From a checkpoint of a small mixture-of-experts model trained on Wikipedia: a shared expert of 256 neurons, 16068 steps.
Below are experts of layer 3 (counted from 0) of a mixture-of-experts language model. Rows are named router (the router's row for the expert), gate (a neuron's input weights, with its number), up (a neuron's input weights, with its number) and show model dimensions 128-255. Each number is 200 + 40 x the weight over its row's rms, rounded and kept within 0 to 999.
Before each expert's rows: "comes after" lists some tokens at least twice as common just before its tokens as in all text. This comes from a sample of Wikipedia text that the model never trained on. Tokens count by the router's weight.

# expert 35
comes after: ",", " |", ":", " and", "-", " "
router,207,203,257,144,263,161,148,194,256,227,171,210,192,181,123,197,206,218,232,184,154,199,130,200,189,182,307,201,183,177,272,159,203,154,158,188,212,129,191,203,235,167,177,212,151,226,117,216,203,149,258,226,153,225,178,207,151,175,249,223,208,174,195,266,183,235,165,149,188,180,221,249,228,168,101,188,244,186,199,236,275,271,168,254,193,252,239,141,271,245,218,278,233,228,261,169,200,283,197,191,145,176,215,201,177,181,210,243,169,191,249,243,125,186,232,201,152,153,236,123,210,175,214,155,178,156,205,217
gate0,154,183,185,177,113,325,139,190,73,215,205,248,243,213,209,221,222,256,259,186,189,208,200,197,169,199,247,249,222,236,240,214,234,235,235,196,263,151,215,206,188,253,142,198,195,280,190,285,182,162,194,204,224,127,236,220,116,226,259,120,191,196,277,185,124,205,210,228,241,243,244,211,268,241,236,187,228,277,261,229,184,254,213,166,188,249,188,210,110,135,205,219,201,144,142,229,128,156,230,199,168,203,250,161,171,189,204,158,191,163,177,193,241,209,257,227,230,186,251,154,174,181,205,139,213,224,169,258
up0,220,193,206,164,252,175,205,215,129,165,144,231,254,258,194,210,227,225,169,188,256,163,142,204,246,234,225,218,147,166,221,286,186,171,129,164,210,189,212,177,149,271,197,257,169,257,215,175,268,255,200,152,246,170,188,205,162,220,295,166,192,147,254,256,193,200,192,269,235,261,177,170,296,211,169,177,183,261,199,160,148,192,236,166,159,158,181,175,175,131,181,195,190,188,204,142,139,174,243,188,202,246,236,135,213,156,249,260,146,198,229,257,208,235,170,224,233,146,249,215,208,171,221,154,185,184,158,261

# expert 38
comes after: " a", " ", " the", " A", " an", " in"
router,281,216,227,193,134,179,94,207,291,250,152,200,222,225,202,180,224,92,253,213,176,227,164,178,227,159,231,266,194,182,293,170,212,197,173,194,184,136,173,250,198,249,200,141,88,222,178,128,225,192,186,161,137,223,185,155,218,205,256,220,231,159,204,227,221,232,266,209,216,157,243,244,274,176,166,209,214,144,229,237,223,245,154,218,146,170,204,202,217,198,225,234,196,280,255,152,165,268,199,170,38,152,220,162,280,148,224,191,256,141,209,252,216,155,234,240,180,200,196,181,150,223,203,200,208,212,204,194
gate0,199,212,101,186,234,219,232,223,186,155,125,189,129,197,218,212,250,181,157,136,209,209,229,216,301,185,211,171,158,268,172,164,284,184,125,236,188,149,146,246,121,148,241,199,193,192,245,235,192,196,109,177,156,212,196,244,179,242,253,186,164,223,279,165,175,283,192,245,180,253,97,173,255,250,169,186,236,242,275,229,252,122,203,172,193,208,174,239,217,191,170,259,233,171,218,190,219,253,248,230,187,196,254,201,238,224,231,229,230,247,235,218,135,153,183,191,227,208,195,216,182,124,195,127,165,218,211,187
up0,150,233,128,262,205,198,174,182,188,182,184,181,72,238,166,188,297,125,245,140,164,185,287,230,247,138,179,256,167,234,153,145,215,184,185,205,162,187,199,258,141,135,206,183,135,199,184,186,192,197,142,263,231,150,189,212,194,164,257,189,181,199,228,163,160,298,170,171,183,179,211,188,274,248,175,233,226,251,277,233,185,171,189,208,210,174,200,215,235,237,181,258,173,231,195,199,175,230,218,210,201,145,315,244,240,217,169,202,261,178,229,175,164,125,210,201,238,320,192,195,266,214,183,231,226,154,161,140

# expert 31
comes after: " |", " (", "-", " \"", ".", ":"
router,264,205,234,140,211,108,183,189,194,200,180,222,253,210,210,205,214,166,220,230,140,205,126,142,233,223,212,141,214,205,260,197,177,239,169,258,224,169,180,211,199,197,206,223,141,276,130,231,212,179,247,153,175,225,159,167,215,191,219,220,223,159,230,231,250,175,209,194,205,182,218,196,197,168,153,256,195,186,179,207,207,210,204,200,237,177,202,197,234,202,296,178,245,222,300,200,210,250,193,180,194,164,233,206,188,179,240,256,185,196,228,232,179,255,220,197,208,163,243,187,213,186,223,194,171,184,231,238
gate0,155,313,234,147,144,189,179,194,143,238,235,180,93,190,196,201,209,186,247,165,195,145,272,230,218,140,184,177,230,250,180,155,176,147,260,262,269,234,273,243,209,178,187,143,156,184,163,185,188,201,188,192,295,212,156,154,194,145,95,203,155,190,219,179,209,159,182,158,308,225,168,282,205,192,194,215,179,220,241,203,248,215,258,233,224,187,228,206,171,196,271,249,192,258,152,155,148,106,166,230,206,182,148,222,216,232,247,144,207,200,205,248,165,177,202,189,221,181,199,158,197,249,235,207,195,209,157,238
up0,247,184,180,202,237,158,178,293,147,239,111,185,222,192,231,203,239,138,202,163,191,166,296,209,190,202,185,204,196,179,208,200,268,190,223,150,159,213,199,134,147,270,181,154,152,181,228,216,94,236,129,173,212,145,163,264,240,209,147,153,215,224,196,186,209,249,272,185,199,224,139,191,215,197,211,182,201,237,241,265,223,234,212,236,225,127,196,222,161,168,260,179,203,289,294,244,183,95,198,186,215,202,242,211,281,227,186,177,173,256,161,244,191,213,179,260,169,176,142,220,173,255,197,185,216,210,202,267

# expert 16
comes after: " a", " his", "-", "s", " their", " an"
router,188,256,176,140,188,162,177,232,209,217,173,196,233,181,188,190,220,177,251,226,175,199,228,192,205,241,185,187,188,205,232,187,243,185,146,216,152,164,177,215,207,269,230,215,129,286,227,163,171,200,168,199,173,195,199,257,187,176,151,250,192,205,211,223,176,220,163,207,189,214,163,165,237,169,218,228,180,211,223,202,234,238,214,231,166,190,187,234,226,177,259,249,221,196,261,248,200,230,184,206,136,164,253,186,244,111,282,195,230,204,210,275,195,261,292,179,275,196,197,255,101,207,222,135,202,192,258,235
gate0,154,171,153,212,191,235,202,188,228,186,218,288,206,198,201,198,199,211,233,245,158,209,209,174,150,267,211,193,145,214,193,218,283,208,130,165,220,238,158,228,174,232,217,230,231,125,251,179,163,202,226,222,204,210,228,211,208,208,241,130,222,163,245,212,224,258,158,110,199,220,234,223,219,250,229,240,334,254,269,205,229,195,182,232,156,181,175,207,186,177,246,205,107,171,182,294,166,156,202,178,193,193,270,267,171,193,278,204,209,238,262,143,210,223,229,149,174,270,180,263,180,287,188,205,158,210,209,176
up0,251,242,246,165,243,109,181,226,136,98,179,168,161,200,220,205,180,180,149,225,225,262,242,101,186,235,155,195,231,159,247,202,205,180,159,220,228,183,198,138,123,275,267,257,231,301,164,240,202,202,195,161,150,238,196,164,174,221,236,211,220,185,186,136,230,207,219,241,175,230,207,164,163,175,180,191,132,162,162,219,199,197,210,169,198,265,200,224,190,256,203,251,202,169,214,169,241,124,204,200,195,208,258,237,262,222,192,157,147,132,164,203,214,158,184,202,220,182,209,255,236,227,241,141,163,148,148,335

# expert 39
comes after: " |", "|", ":", ";", "N", " 3"
router,184,192,169,209,217,136,242,277,244,181,194,247,173,141,176,243,206,159,250,246,168,230,185,181,186,205,215,242,109,174,216,220,210,261,178,130,240,166,226,184,246,189,145,165,249,239,208,213,210,191,277,245,195,196,215,169,188,245,185,177,229,250,248,220,253,230,179,179,204,179,214,211,221,244,183,176,113,163,143,176,212,270,195,160,144,227,221,209,126,168,271,249,263,173,256,229,157,267,226,173,184,135,230,158,120,187,210,191,232,204,202,174,176,232,222,169,249,159,150,213,166,141,163,153,204,241,240,223
gate0,144,144,159,172,248,225,180,166,194,308,194,255,138,298,195,228,232,222,190,251,161,204,261,168,176,199,199,263,242,211,170,165,215,168,248,177,229,194,197,222,99,170,176,192,235,252,163,215,174,200,135,199,239,240,266,201,212,214,186,209,181,196,213,194,275,287,192,142,199,177,234,209,151,190,185,214,247,235,275,220,167,172,304,243,223,270,192,181,211,161,226,172,276,186,222,297,174,220,240,158,202,177,241,184,238,164,247,160,204,159,198,299,214,154,136,190,175,230,237,240,194,173,171,196,170,169,195,203
up0,121,255,175,232,141,232,194,249,148,175,202,255,219,173,201,179,245,188,214,180,194,148,146,199,140,246,240,207,237,173,199,149,192,291,297,187,170,190,164,190,190,188,243,231,184,211,143,197,232,203,149,219,255,298,246,200,155,182,242,249,179,183,207,200,202,139,220,203,185,230,132,176,177,167,132,301,173,228,235,173,233,225,241,226,211,135,153,159,201,249,221,200,208,227,195,223,275,253,123,219,265,207,126,241,240,227,213,234,129,165,189,189,181,175,252,217,215,181,252,156,197,255,218,232,208,202,267,154

# expert 4
comes after: "\n", ")", " 0", " 1", "\"", " 2"
router,127,186,200,159,208,176,241,237,176,229,145,247,170,112,227,189,233,182,270,183,207,151,173,157,281,201,229,160,86,210,226,255,215,227,170,244,135,123,212,199,213,144,220,190,184,211,165,182,163,185,149,246,169,200,200,230,144,238,228,176,180,160,264,244,238,233,197,174,153,230,195,280,206,275,206,225,196,234,223,212,203,201,160,240,146,195,204,139,234,167,193,187,157,167,222,228,170,199,203,190,180,164,267,176,144,189,191,165,126,265,233,273,207,192,251,133,261,203,132,242,130,159,197,200,156,149,267,212
gate0,223,206,232,177,241,227,137,159,203,252,206,262,145,175,271,231,219,226,215,178,183,149,175,162,198,181,204,248,211,155,263,101,230,252,227,116,246,155,164,266,240,200,187,191,219,274,179,247,203,179,188,240,195,252,203,208,202,195,269,240,170,248,219,188,195,171,215,188,215,190,238,197,229,190,194,246,252,203,147,212,174,230,165,198,216,178,265,211,250,208,213,170,255,232,207,206,194,158,160,168,184,238,181,261,230,216,189,202,202,171,231,229,189,244,250,217,146,155,195,282,218,271,214,179,145,267,290,137
up0,185,163,176,180,155,177,214,215,216,194,163,237,212,211,161,214,146,155,221,155,174,214,246,201,187,150,193,215,200,172,202,211,181,171,182,184,239,187,188,199,170,227,209,208,224,132,168,307,209,201,164,209,109,212,215,224,297,171,137,183,211,209,181,239,213,194,191,157,242,199,261,296,162,215,212,93,214,245,168,202,212,211,230,193,197,230,151,151,209,233,181,226,223,181,214,128,184,185,189,228,147,176,247,208,225,125,165,207,187,211,251,206,160,210,260,112,212,223,272,224,142,190,194,170,194,233,153,220

# expert 33
comes after: " |", "|", ":", ";", " (", " /"
router,252,161,239,186,182,118,208,278,240,201,145,225,200,176,193,157,269,225,247,197,95,241,200,181,233,195,257,214,212,201,230,173,225,270,251,194,265,165,175,218,170,226,188,207,132,244,185,188,144,226,186,200,197,219,154,168,204,177,255,237,239,219,226,196,271,224,145,222,249,181,268,233,192,201,144,248,160,227,205,218,264,241,216,237,257,256,242,150,160,205,263,223,298,249,235,166,168,263,193,210,156,184,239,180,158,219,242,221,193,214,232,171,183,199,177,208,164,122,207,188,171,250,183,188,254,237,230,226
gate0,213,223,196,178,290,182,124,220,184,266,139,229,198,165,151,238,177,228,170,108,274,202,187,200,177,164,162,216,188,191,172,180,164,188,163,216,288,160,206,157,140,186,244,138,187,290,236,213,232,149,247,150,157,164,180,117,213,228,167,162,228,179,168,169,161,236,232,216,177,182,255,177,230,179,267,160,206,182,188,208,313,153,199,218,167,208,201,195,216,250,169,191,160,221,214,235,159,194,227,130,178,196,277,244,216,267,100,184,190,233,208,191,251,215,209,168,172,193,181,104,135,133,171,220,186,218,258,176
up0,159,206,181,226,225,169,171,270,213,172,207,224,182,184,178,243,245,192,193,233,204,155,140,210,133,164,220,247,181,183,205,252,220,186,244,180,139,251,220,185,187,255,240,164,179,237,240,266,191,174,196,169,228,218,147,184,206,183,229,153,239,208,170,216,148,170,162,209,277,165,119,215,176,342,191,150,185,143,188,227,211,242,126,210,219,204,245,215,182,179,181,218,196,150,216,234,167,97,202,221,187,145,221,177,246,170,255,206,194,229,191,201,212,204,169,211,272,173,158,150,195,208,202,248,175,248,241,247

# expert 25
comes after: " |", " as", " of", ":", " for", " with"
router,246,214,192,199,156,158,195,284,185,213,177,205,190,164,178,209,239,187,228,140,169,202,173,215,276,178,195,250,127,186,182,187,224,173,81,191,252,140,173,186,126,160,141,240,163,253,172,237,181,136,273,224,167,205,222,177,212,211,176,179,224,195,256,217,242,221,218,196,175,147,189,207,160,239,198,201,162,144,261,227,196,282,201,165,119,224,207,156,171,230,240,231,256,155,260,242,161,285,173,188,149,179,257,123,260,177,221,182,186,219,234,204,159,240,183,219,225,157,273,207,172,174,170,216,233,176,254,235
gate0,178,179,269,200,240,182,224,181,218,212,190,219,228,237,184,238,168,117,260,218,139,195,240,236,185,135,208,171,237,249,242,223,208,170,156,231,159,230,140,179,227,225,191,165,164,245,183,210,193,209,202,211,251,129,194,235,144,193,194,233,188,176,223,189,204,232,170,169,180,172,249,172,234,138,198,155,186,140,219,132,211,189,229,316,259,206,163,210,244,169,218,145,182,227,185,242,191,142,154,284,207,162,233,204,225,172,181,267,149,197,163,215,221,213,231,185,182,229,180,282,186,161,242,139,189,197,199,124
up0,141,196,207,200,241,194,194,161,216,214,233,186,162,200,139,256,231,150,207,196,193,202,214,264,198,159,237,180,204,241,225,234,169,247,169,187,159,264,168,203,296,201,231,177,201,187,213,237,153,192,238,226,263,205,236,208,234,217,145,204,184,217,244,195,146,266,81,138,180,234,285,160,166,195,219,163,199,192,157,176,274,243,189,238,237,189,203,209,228,137,261,206,167,183,201,212,172,195,150,182,167,162,157,155,160,231,187,223,172,220,108,173,288,189,218,197,241,242,185,268,238,144,183,135,178,247,184,125

# expert 34
comes after: " the", " ", " The", " 0", "-", " his"
router,261,272,206,185,165,102,173,182,211,169,191,189,210,156,180,250,193,204,282,229,223,191,228,175,218,207,186,178,139,153,243,182,238,269,181,217,175,197,141,282,164,222,153,224,182,279,242,163,192,203,182,164,167,234,220,229,196,211,244,231,180,199,256,228,147,213,190,227,228,205,264,184,271,247,123,227,210,212,215,194,204,278,194,258,174,250,160,134,212,235,277,234,287,206,202,186,178,212,243,150,154,150,222,202,219,166,214,250,194,230,170,208,197,215,242,127,214,138,258,254,212,189,203,188,227,161,195,251
gate0,190,218,102,155,199,211,157,249,245,202,159,257,213,255,133,215,207,276,187,298,153,276,290,231,226,163,196,172,158,149,244,195,184,232,168,162,154,203,210,236,245,172,205,232,168,170,225,202,209,169,294,196,231,169,253,201,245,252,149,132,250,182,220,229,150,225,144,211,173,162,204,232,145,201,224,154,174,183,294,233,197,228,217,249,159,213,231,179,218,224,136,165,207,215,168,279,194,199,170,144,188,163,272,233,165,170,165,165,246,202,200,236,259,157,214,197,192,166,228,125,169,129,204,144,158,161,182,132
up0,239,211,111,236,178,210,209,171,210,183,218,211,189,243,235,227,210,203,173,167,245,179,238,140,185,196,197,224,204,200,234,145,216,223,165,153,156,258,214,226,242,214,201,213,225,137,203,204,258,235,193,190,126,186,239,280,290,226,214,90,199,216,246,185,170,198,173,162,278,171,218,251,159,182,136,178,231,177,221,221,216,232,217,221,195,253,210,207,215,222,134,246,226,171,164,183,200,237,211,135,204,220,233,253,221,222,197,196,195,195,219,223,207,193,292,203,135,151,236,112,183,171,163,146,196,90,210,168

# expert 23
comes after: "\n", " ", ")", "\"", " DF", " MF"
router,232,234,279,215,194,264,245,212,202,213,173,211,255,171,215,235,236,209,227,243,147,233,203,154,203,212,223,213,175,218,233,213,199,216,211,207,203,158,218,208,160,163,196,223,181,299,147,194,164,195,197,209,195,165,174,206,173,251,224,176,228,208,183,220,216,251,209,260,175,225,157,229,206,178,184,187,150,200,210,129,247,210,204,239,157,246,196,171,165,196,210,188,187,261,249,205,242,286,201,224,141,158,213,217,152,76,170,177,158,253,147,228,141,229,241,229,193,158,177,258,201,147,220,149,183,215,259,231
gate0,267,147,206,184,207,168,242,156,275,238,232,194,134,166,194,270,292,257,189,167,222,224,253,243,159,171,216,204,155,194,211,252,258,146,196,132,187,134,208,180,183,255,193,244,177,118,184,310,165,160,198,177,198,235,187,241,236,191,154,172,154,214,245,259,228,214,181,214,294,172,140,231,174,219,248,159,155,163,289,265,211,207,188,182,187,216,204,248,220,215,207,206,190,176,226,252,243,130,213,130,120,178,231,215,276,249,245,207,140,185,140,241,284,214,257,142,304,247,231,208,160,126,181,187,187,166,187,203
up0,283,199,203,246,203,154,138,175,212,225,218,192,138,230,175,263,197,175,169,158,222,274,226,123,135,233,207,204,275,163,207,164,185,196,178,191,271,233,167,187,160,234,152,202,159,163,142,225,218,218,213,150,246,235,242,133,148,154,169,182,228,189,252,190,172,188,221,208,227,186,163,117,258,230,277,230,216,162,251,218,244,208,323,266,245,222,242,242,186,97,164,227,243,205,229,262,175,201,252,98,167,182,162,202,172,191,206,159,231,158,180,208,292,202,241,234,194,266,169,194,172,148,266,172,240,155,243,285

# expert 29
comes after: " ", " to", " 0", " he", " also", ")"
router,174,197,218,183,140,219,207,229,153,176,226,232,227,180,218,255,242,173,209,235,219,200,134,204,268,165,190,190,121,197,222,205,294,209,128,228,248,182,153,174,187,185,205,177,206,227,168,161,156,133,146,208,228,168,165,199,149,180,240,216,190,213,188,262,245,235,229,198,161,258,257,190,228,240,170,189,223,196,206,190,205,226,197,212,132,211,130,161,261,195,301,239,189,113,289,232,284,288,135,175,214,130,210,213,196,207,232,228,108,235,193,193,209,184,226,195,151,189,208,239,160,197,229,163,141,213,181,209
gate0,149,154,216,196,168,163,230,222,178,226,285,232,210,239,298,230,189,262,153,249,174,214,173,210,183,183,173,221,180,224,142,258,191,138,151,200,222,196,165,194,249,180,151,158,237,232,235,209,193,229,239,220,246,197,159,209,167,195,228,230,236,217,207,255,212,234,190,185,201,210,202,180,245,197,219,202,167,238,161,235,253,181,215,159,193,145,220,270,214,192,167,158,169,231,229,244,228,162,216,190,217,152,219,163,179,331,175,252,238,236,158,234,166,215,312,205,215,163,133,210,201,181,222,226,144,305,200,81
up0,261,129,278,175,172,172,207,236,164,183,259,200,225,155,230,215,233,196,174,217,172,268,174,202,188,164,191,255,177,213,134,169,179,175,173,294,307,257,247,141,221,184,176,161,267,228,218,212,215,195,217,230,275,269,117,166,202,127,225,178,257,199,177,221,207,181,186,162,187,173,203,233,154,166,123,219,174,257,257,169,257,252,165,126,150,169,163,254,193,219,198,178,181,205,149,247,193,248,225,202,188,230,249,196,198,218,160,146,171,267,148,223,224,225,242,201,160,234,181,147,145,206,181,191,132,264,151,141

# expert 19
comes after: " and", " of", " was", " for", " to", " be"
router,189,228,222,161,163,175,187,263,264,152,194,246,217,165,164,147,212,208,258,152,167,228,144,163,271,239,222,272,191,248,207,222,223,184,109,177,202,151,216,211,205,229,203,206,147,193,217,187,231,168,151,132,194,247,206,241,212,163,206,164,266,194,160,252,229,197,225,168,241,192,169,237,192,173,188,244,158,144,250,245,226,317,227,203,159,242,211,216,225,169,234,233,173,200,299,160,214,222,149,176,135,185,225,176,232,164,227,158,200,226,283,224,193,178,252,225,231,184,261,154,166,199,222,124,222,208,206,179
gate0,149,192,236,183,205,183,122,158,220,186,206,199,264,184,121,191,244,133,195,259,124,194,200,206,219,242,110,251,257,179,179,134,178,300,100,254,228,178,187,217,173,132,149,199,207,201,206,209,316,232,206,161,124,260,154,185,228,202,252,191,218,187,179,214,239,186,185,282,227,224,173,233,197,180,210,217,255,113,276,202,212,188,260,210,147,232,219,168,229,153,196,159,180,230,252,219,181,187,214,214,228,173,234,189,164,180,220,217,180,133,176,299,173,239,220,203,314,197,195,228,119,209,163,185,182,199,207,177
up0,169,232,209,247,213,222,83,181,175,188,205,232,146,232,149,151,167,202,195,201,133,197,168,209,244,226,223,251,271,217,231,152,203,246,158,239,191,178,216,211,278,229,183,214,187,191,107,177,239,250,209,166,191,205,231,167,207,210,206,186,172,185,219,122,175,196,236,234,291,257,210,191,231,176,177,210,181,144,256,200,200,209,207,165,231,257,186,169,241,131,113,244,214,224,208,104,214,231,208,187,238,145,166,228,92,183,194,215,165,119,208,256,169,146,203,247,286,209,204,110,147,140,176,165,267,164,190,217

# expert 6
comes after: " 1", " 2", " 3", " 4", " 0", " 5"
router,201,168,184,223,190,165,144,194,231,154,199,187,198,195,156,208,167,206,317,232,198,180,249,158,202,185,189,258,193,266,251,216,248,253,164,232,154,184,213,215,238,156,193,174,149,189,206,181,252,174,200,190,110,216,209,180,206,169,217,194,142,221,227,219,217,245,229,190,244,164,254,205,203,133,178,193,172,173,225,224,264,221,219,188,191,241,152,193,152,199,246,219,194,181,243,220,236,191,232,216,187,118,213,187,258,191,154,217,209,223,224,282,177,198,212,172,171,150,221,191,168,239,139,189,215,270,271,128
gate0,218,228,201,217,128,216,189,220,237,222,272,222,207,222,205,247,194,182,204,211,158,197,217,128,111,228,197,138,191,123,161,230,179,205,188,197,202,203,206,146,186,188,144,165,207,172,171,136,88,137,210,238,209,159,207,188,176,224,237,249,175,225,183,208,181,246,215,159,227,171,180,207,222,188,167,259,225,231,319,136,198,263,200,249,195,166,238,195,176,157,181,160,238,214,214,266,199,218,198,164,228,216,216,193,232,108,241,209,206,220,159,142,246,220,195,163,179,229,197,244,243,211,194,216,235,247,258,232
up0,251,194,214,169,245,182,174,181,187,214,180,242,236,302,183,301,187,75,125,157,200,188,257,151,197,189,184,242,201,163,213,208,172,226,201,234,164,180,162,180,166,203,237,147,194,146,162,169,176,167,242,212,199,187,228,249,168,236,181,245,148,189,280,230,226,259,184,86,210,173,197,253,193,149,155,177,253,233,258,227,204,252,137,247,214,161,166,214,188,134,219,158,229,185,159,216,234,238,235,161,165,132,158,179,223,164,236,207,178,215,239,186,206,266,187,198,208,233,203,187,213,197,155,160,181,224,178,187

# expert 5
comes after: "\n", "==", "===", " ===", " ==", " United"
router,242,176,196,105,167,153,189,219,190,230,86,255,192,139,123,236,211,162,230,159,198,172,243,193,214,223,197,184,203,207,228,198,184,191,183,247,211,168,180,232,202,205,211,174,148,275,122,231,236,209,211,185,197,259,162,181,167,206,156,139,259,210,226,217,209,254,221,156,244,234,243,191,247,221,170,203,214,214,213,257,263,231,193,178,204,164,132,124,216,206,204,275,278,217,270,173,211,203,267,225,172,205,208,214,195,173,221,220,176,249,307,205,163,131,168,192,230,120,217,285,171,119,257,209,171,219,235,224
gate0,179,171,221,184,201,223,274,219,269,191,279,245,212,144,244,186,248,240,234,236,227,273,162,240,230,208,163,142,175,241,131,169,176,241,181,216,281,245,206,199,251,178,236,175,164,276,231,209,174,191,250,151,223,167,147,185,225,187,184,145,237,191,159,171,159,245,140,251,189,183,220,174,171,126,215,319,177,182,274,173,230,231,233,242,225,242,271,145,208,204,180,156,248,174,325,171,248,118,234,237,97,200,235,147,183,224,223,260,110,197,150,228,202,175,252,200,227,185,205,290,174,113,173,107,218,220,191,208
up0,185,159,247,179,186,206,245,237,255,165,288,202,243,184,154,216,235,216,227,256,237,241,176,217,180,229,184,218,156,241,183,150,198,262,195,215,239,259,186,238,269,191,184,132,175,239,184,155,247,253,179,189,197,197,157,217,160,184,180,173,197,217,201,243,166,169,158,197,203,130,200,138,190,211,175,291,222,166,292,205,202,207,208,261,286,186,217,116,158,176,172,116,226,199,272,145,224,128,243,219,159,213,239,254,198,270,238,243,176,237,158,203,230,198,205,156,235,222,161,206,204,162,220,160,211,220,213,137

# expert 10
comes after: ",", " in", "|", ":", " United", " New"
router,219,279,209,198,222,174,165,242,238,212,251,259,255,161,183,263,239,205,233,243,179,194,191,244,209,236,273,185,175,163,283,218,285,229,176,139,199,172,175,197,197,260,166,178,159,275,260,228,247,250,207,239,200,231,165,194,169,221,225,146,204,207,172,318,224,199,201,220,262,174,203,281,219,214,217,193,165,208,187,198,215,232,168,239,148,166,236,206,174,189,160,264,297,256,253,165,249,315,195,175,188,160,252,247,146,196,270,222,201,199,269,153,131,239,243,152,240,136,160,153,167,169,191,153,289,168,207,217
gate0,217,127,243,168,251,151,239,202,182,180,119,150,115,199,248,220,247,176,197,136,182,146,245,223,254,184,236,196,159,187,250,165,228,220,218,187,232,245,243,220,197,165,249,212,197,222,166,134,235,183,236,175,187,182,228,222,255,164,207,184,193,235,162,144,157,218,250,234,191,264,201,212,254,138,291,165,208,239,185,223,221,226,237,186,175,173,78,136,169,218,211,260,160,212,222,207,221,217,141,202,241,142,180,222,195,259,231,205,253,230,177,268,227,245,221,177,252,248,264,256,169,142,168,218,194,276,249,163
up0,243,200,232,185,197,198,158,217,180,163,173,222,222,249,201,189,211,172,218,213,215,263,163,221,192,183,254,229,193,182,206,184,163,268,180,160,152,223,265,222,155,183,164,258,233,161,174,213,204,197,139,161,218,243,206,125,142,193,216,224,124,169,289,198,249,161,171,180,208,171,239,184,195,188,187,223,155,205,217,145,213,135,132,250,223,305,159,197,212,183,198,168,285,249,251,170,173,199,265,209,171,209,232,163,240,203,171,241,196,167,221,182,190,275,195,213,238,184,207,139,244,196,241,264,171,175,249,238

# expert 26
comes after: ".", " |", " =", "==", ")", " =="
router,163,288,198,149,197,178,218,225,190,170,182,247,229,125,165,211,252,142,204,135,210,135,177,123,209,227,173,191,179,145,226,226,257,141,179,279,182,150,218,149,226,233,233,182,226,287,225,205,240,212,196,208,164,197,203,148,174,250,230,182,124,199,233,218,189,196,198,166,146,197,154,180,179,144,219,146,196,208,259,222,234,304,208,261,200,184,177,159,264,229,206,210,242,130,186,231,159,198,167,146,188,187,266,207,228,228,225,223,120,173,190,231,249,175,200,261,241,200,275,206,137,208,211,122,224,163,172,263
gate0,225,198,229,212,134,185,193,206,191,203,177,245,228,199,202,202,205,229,228,213,223,178,169,171,307,181,204,212,115,236,182,157,220,215,93,163,250,181,139,199,235,197,207,142,205,125,121,181,199,135,221,274,189,274,210,182,172,208,200,186,200,211,247,199,176,179,252,99,197,191,187,160,192,181,187,228,133,226,269,279,186,286,200,206,152,146,208,199,254,208,191,180,196,186,223,267,219,246,158,105,211,157,242,173,220,230,208,126,223,200,194,175,217,207,142,246,216,209,202,257,251,178,181,228,218,247,195,191
up0,224,222,201,148,120,265,211,231,234,224,268,267,192,252,215,171,245,209,215,206,212,187,284,180,227,192,121,194,196,217,133,161,163,213,188,160,198,230,197,158,192,228,198,244,262,266,182,206,188,144,254,233,202,286,179,179,179,170,232,200,244,177,222,239,210,184,171,176,179,200,202,201,120,160,250,110,238,216,201,261,273,266,205,191,160,224,206,268,179,241,291,259,212,228,245,200,197,258,195,144,253,210,239,166,214,157,216,210,218,195,212,249,248,208,118,169,213,204,239,220,254,178,170,267,205,218,189,216

# expert 30
comes after: ".", " that", " on", " \"", "On", " as"
router,200,231,211,187,142,219,256,235,233,216,167,284,190,108,157,233,252,188,239,199,174,182,92,215,286,221,212,239,164,183,174,205,220,192,152,237,280,228,228,229,213,201,213,271,140,312,228,203,234,189,257,160,119,278,169,204,242,184,194,227,253,171,197,293,184,243,247,153,229,182,272,216,193,193,198,232,208,183,195,153,216,248,205,215,155,208,169,199,214,276,190,268,234,218,244,180,197,234,235,183,181,193,198,167,192,202,201,213,162,187,264,249,120,281,246,217,194,147,221,216,233,247,246,162,195,214,212,246
gate0,162,213,240,136,159,138,235,144,209,184,192,231,179,230,172,231,125,178,248,251,177,144,275,138,139,231,151,239,198,254,216,163,234,160,152,259,184,217,289,195,246,177,269,177,265,206,214,220,175,152,256,214,137,135,225,278,233,158,151,207,222,240,236,170,211,267,151,178,190,151,249,183,172,175,171,192,272,189,237,189,191,266,144,178,181,216,158,243,241,161,193,164,208,183,165,190,196,217,219,218,226,141,196,177,204,209,174,225,222,208,199,200,214,185,250,259,139,182,158,125,179,233,184,199,236,242,227,157
up0,150,276,192,169,160,198,231,214,215,237,235,183,141,235,233,185,175,198,289,271,233,171,204,184,220,181,139,158,161,170,219,209,201,124,212,215,253,217,216,182,250,260,271,183,341,235,229,191,194,231,243,183,181,153,189,244,258,193,143,213,223,241,169,179,272,208,196,195,134,180,217,178,206,247,193,217,207,101,217,203,251,298,171,219,158,244,178,237,184,127,213,135,176,273,205,236,246,252,167,234,217,154,173,210,178,219,252,104,221,218,197,211,232,295,117,188,164,123,162,190,174,198,159,179,232,175,182,201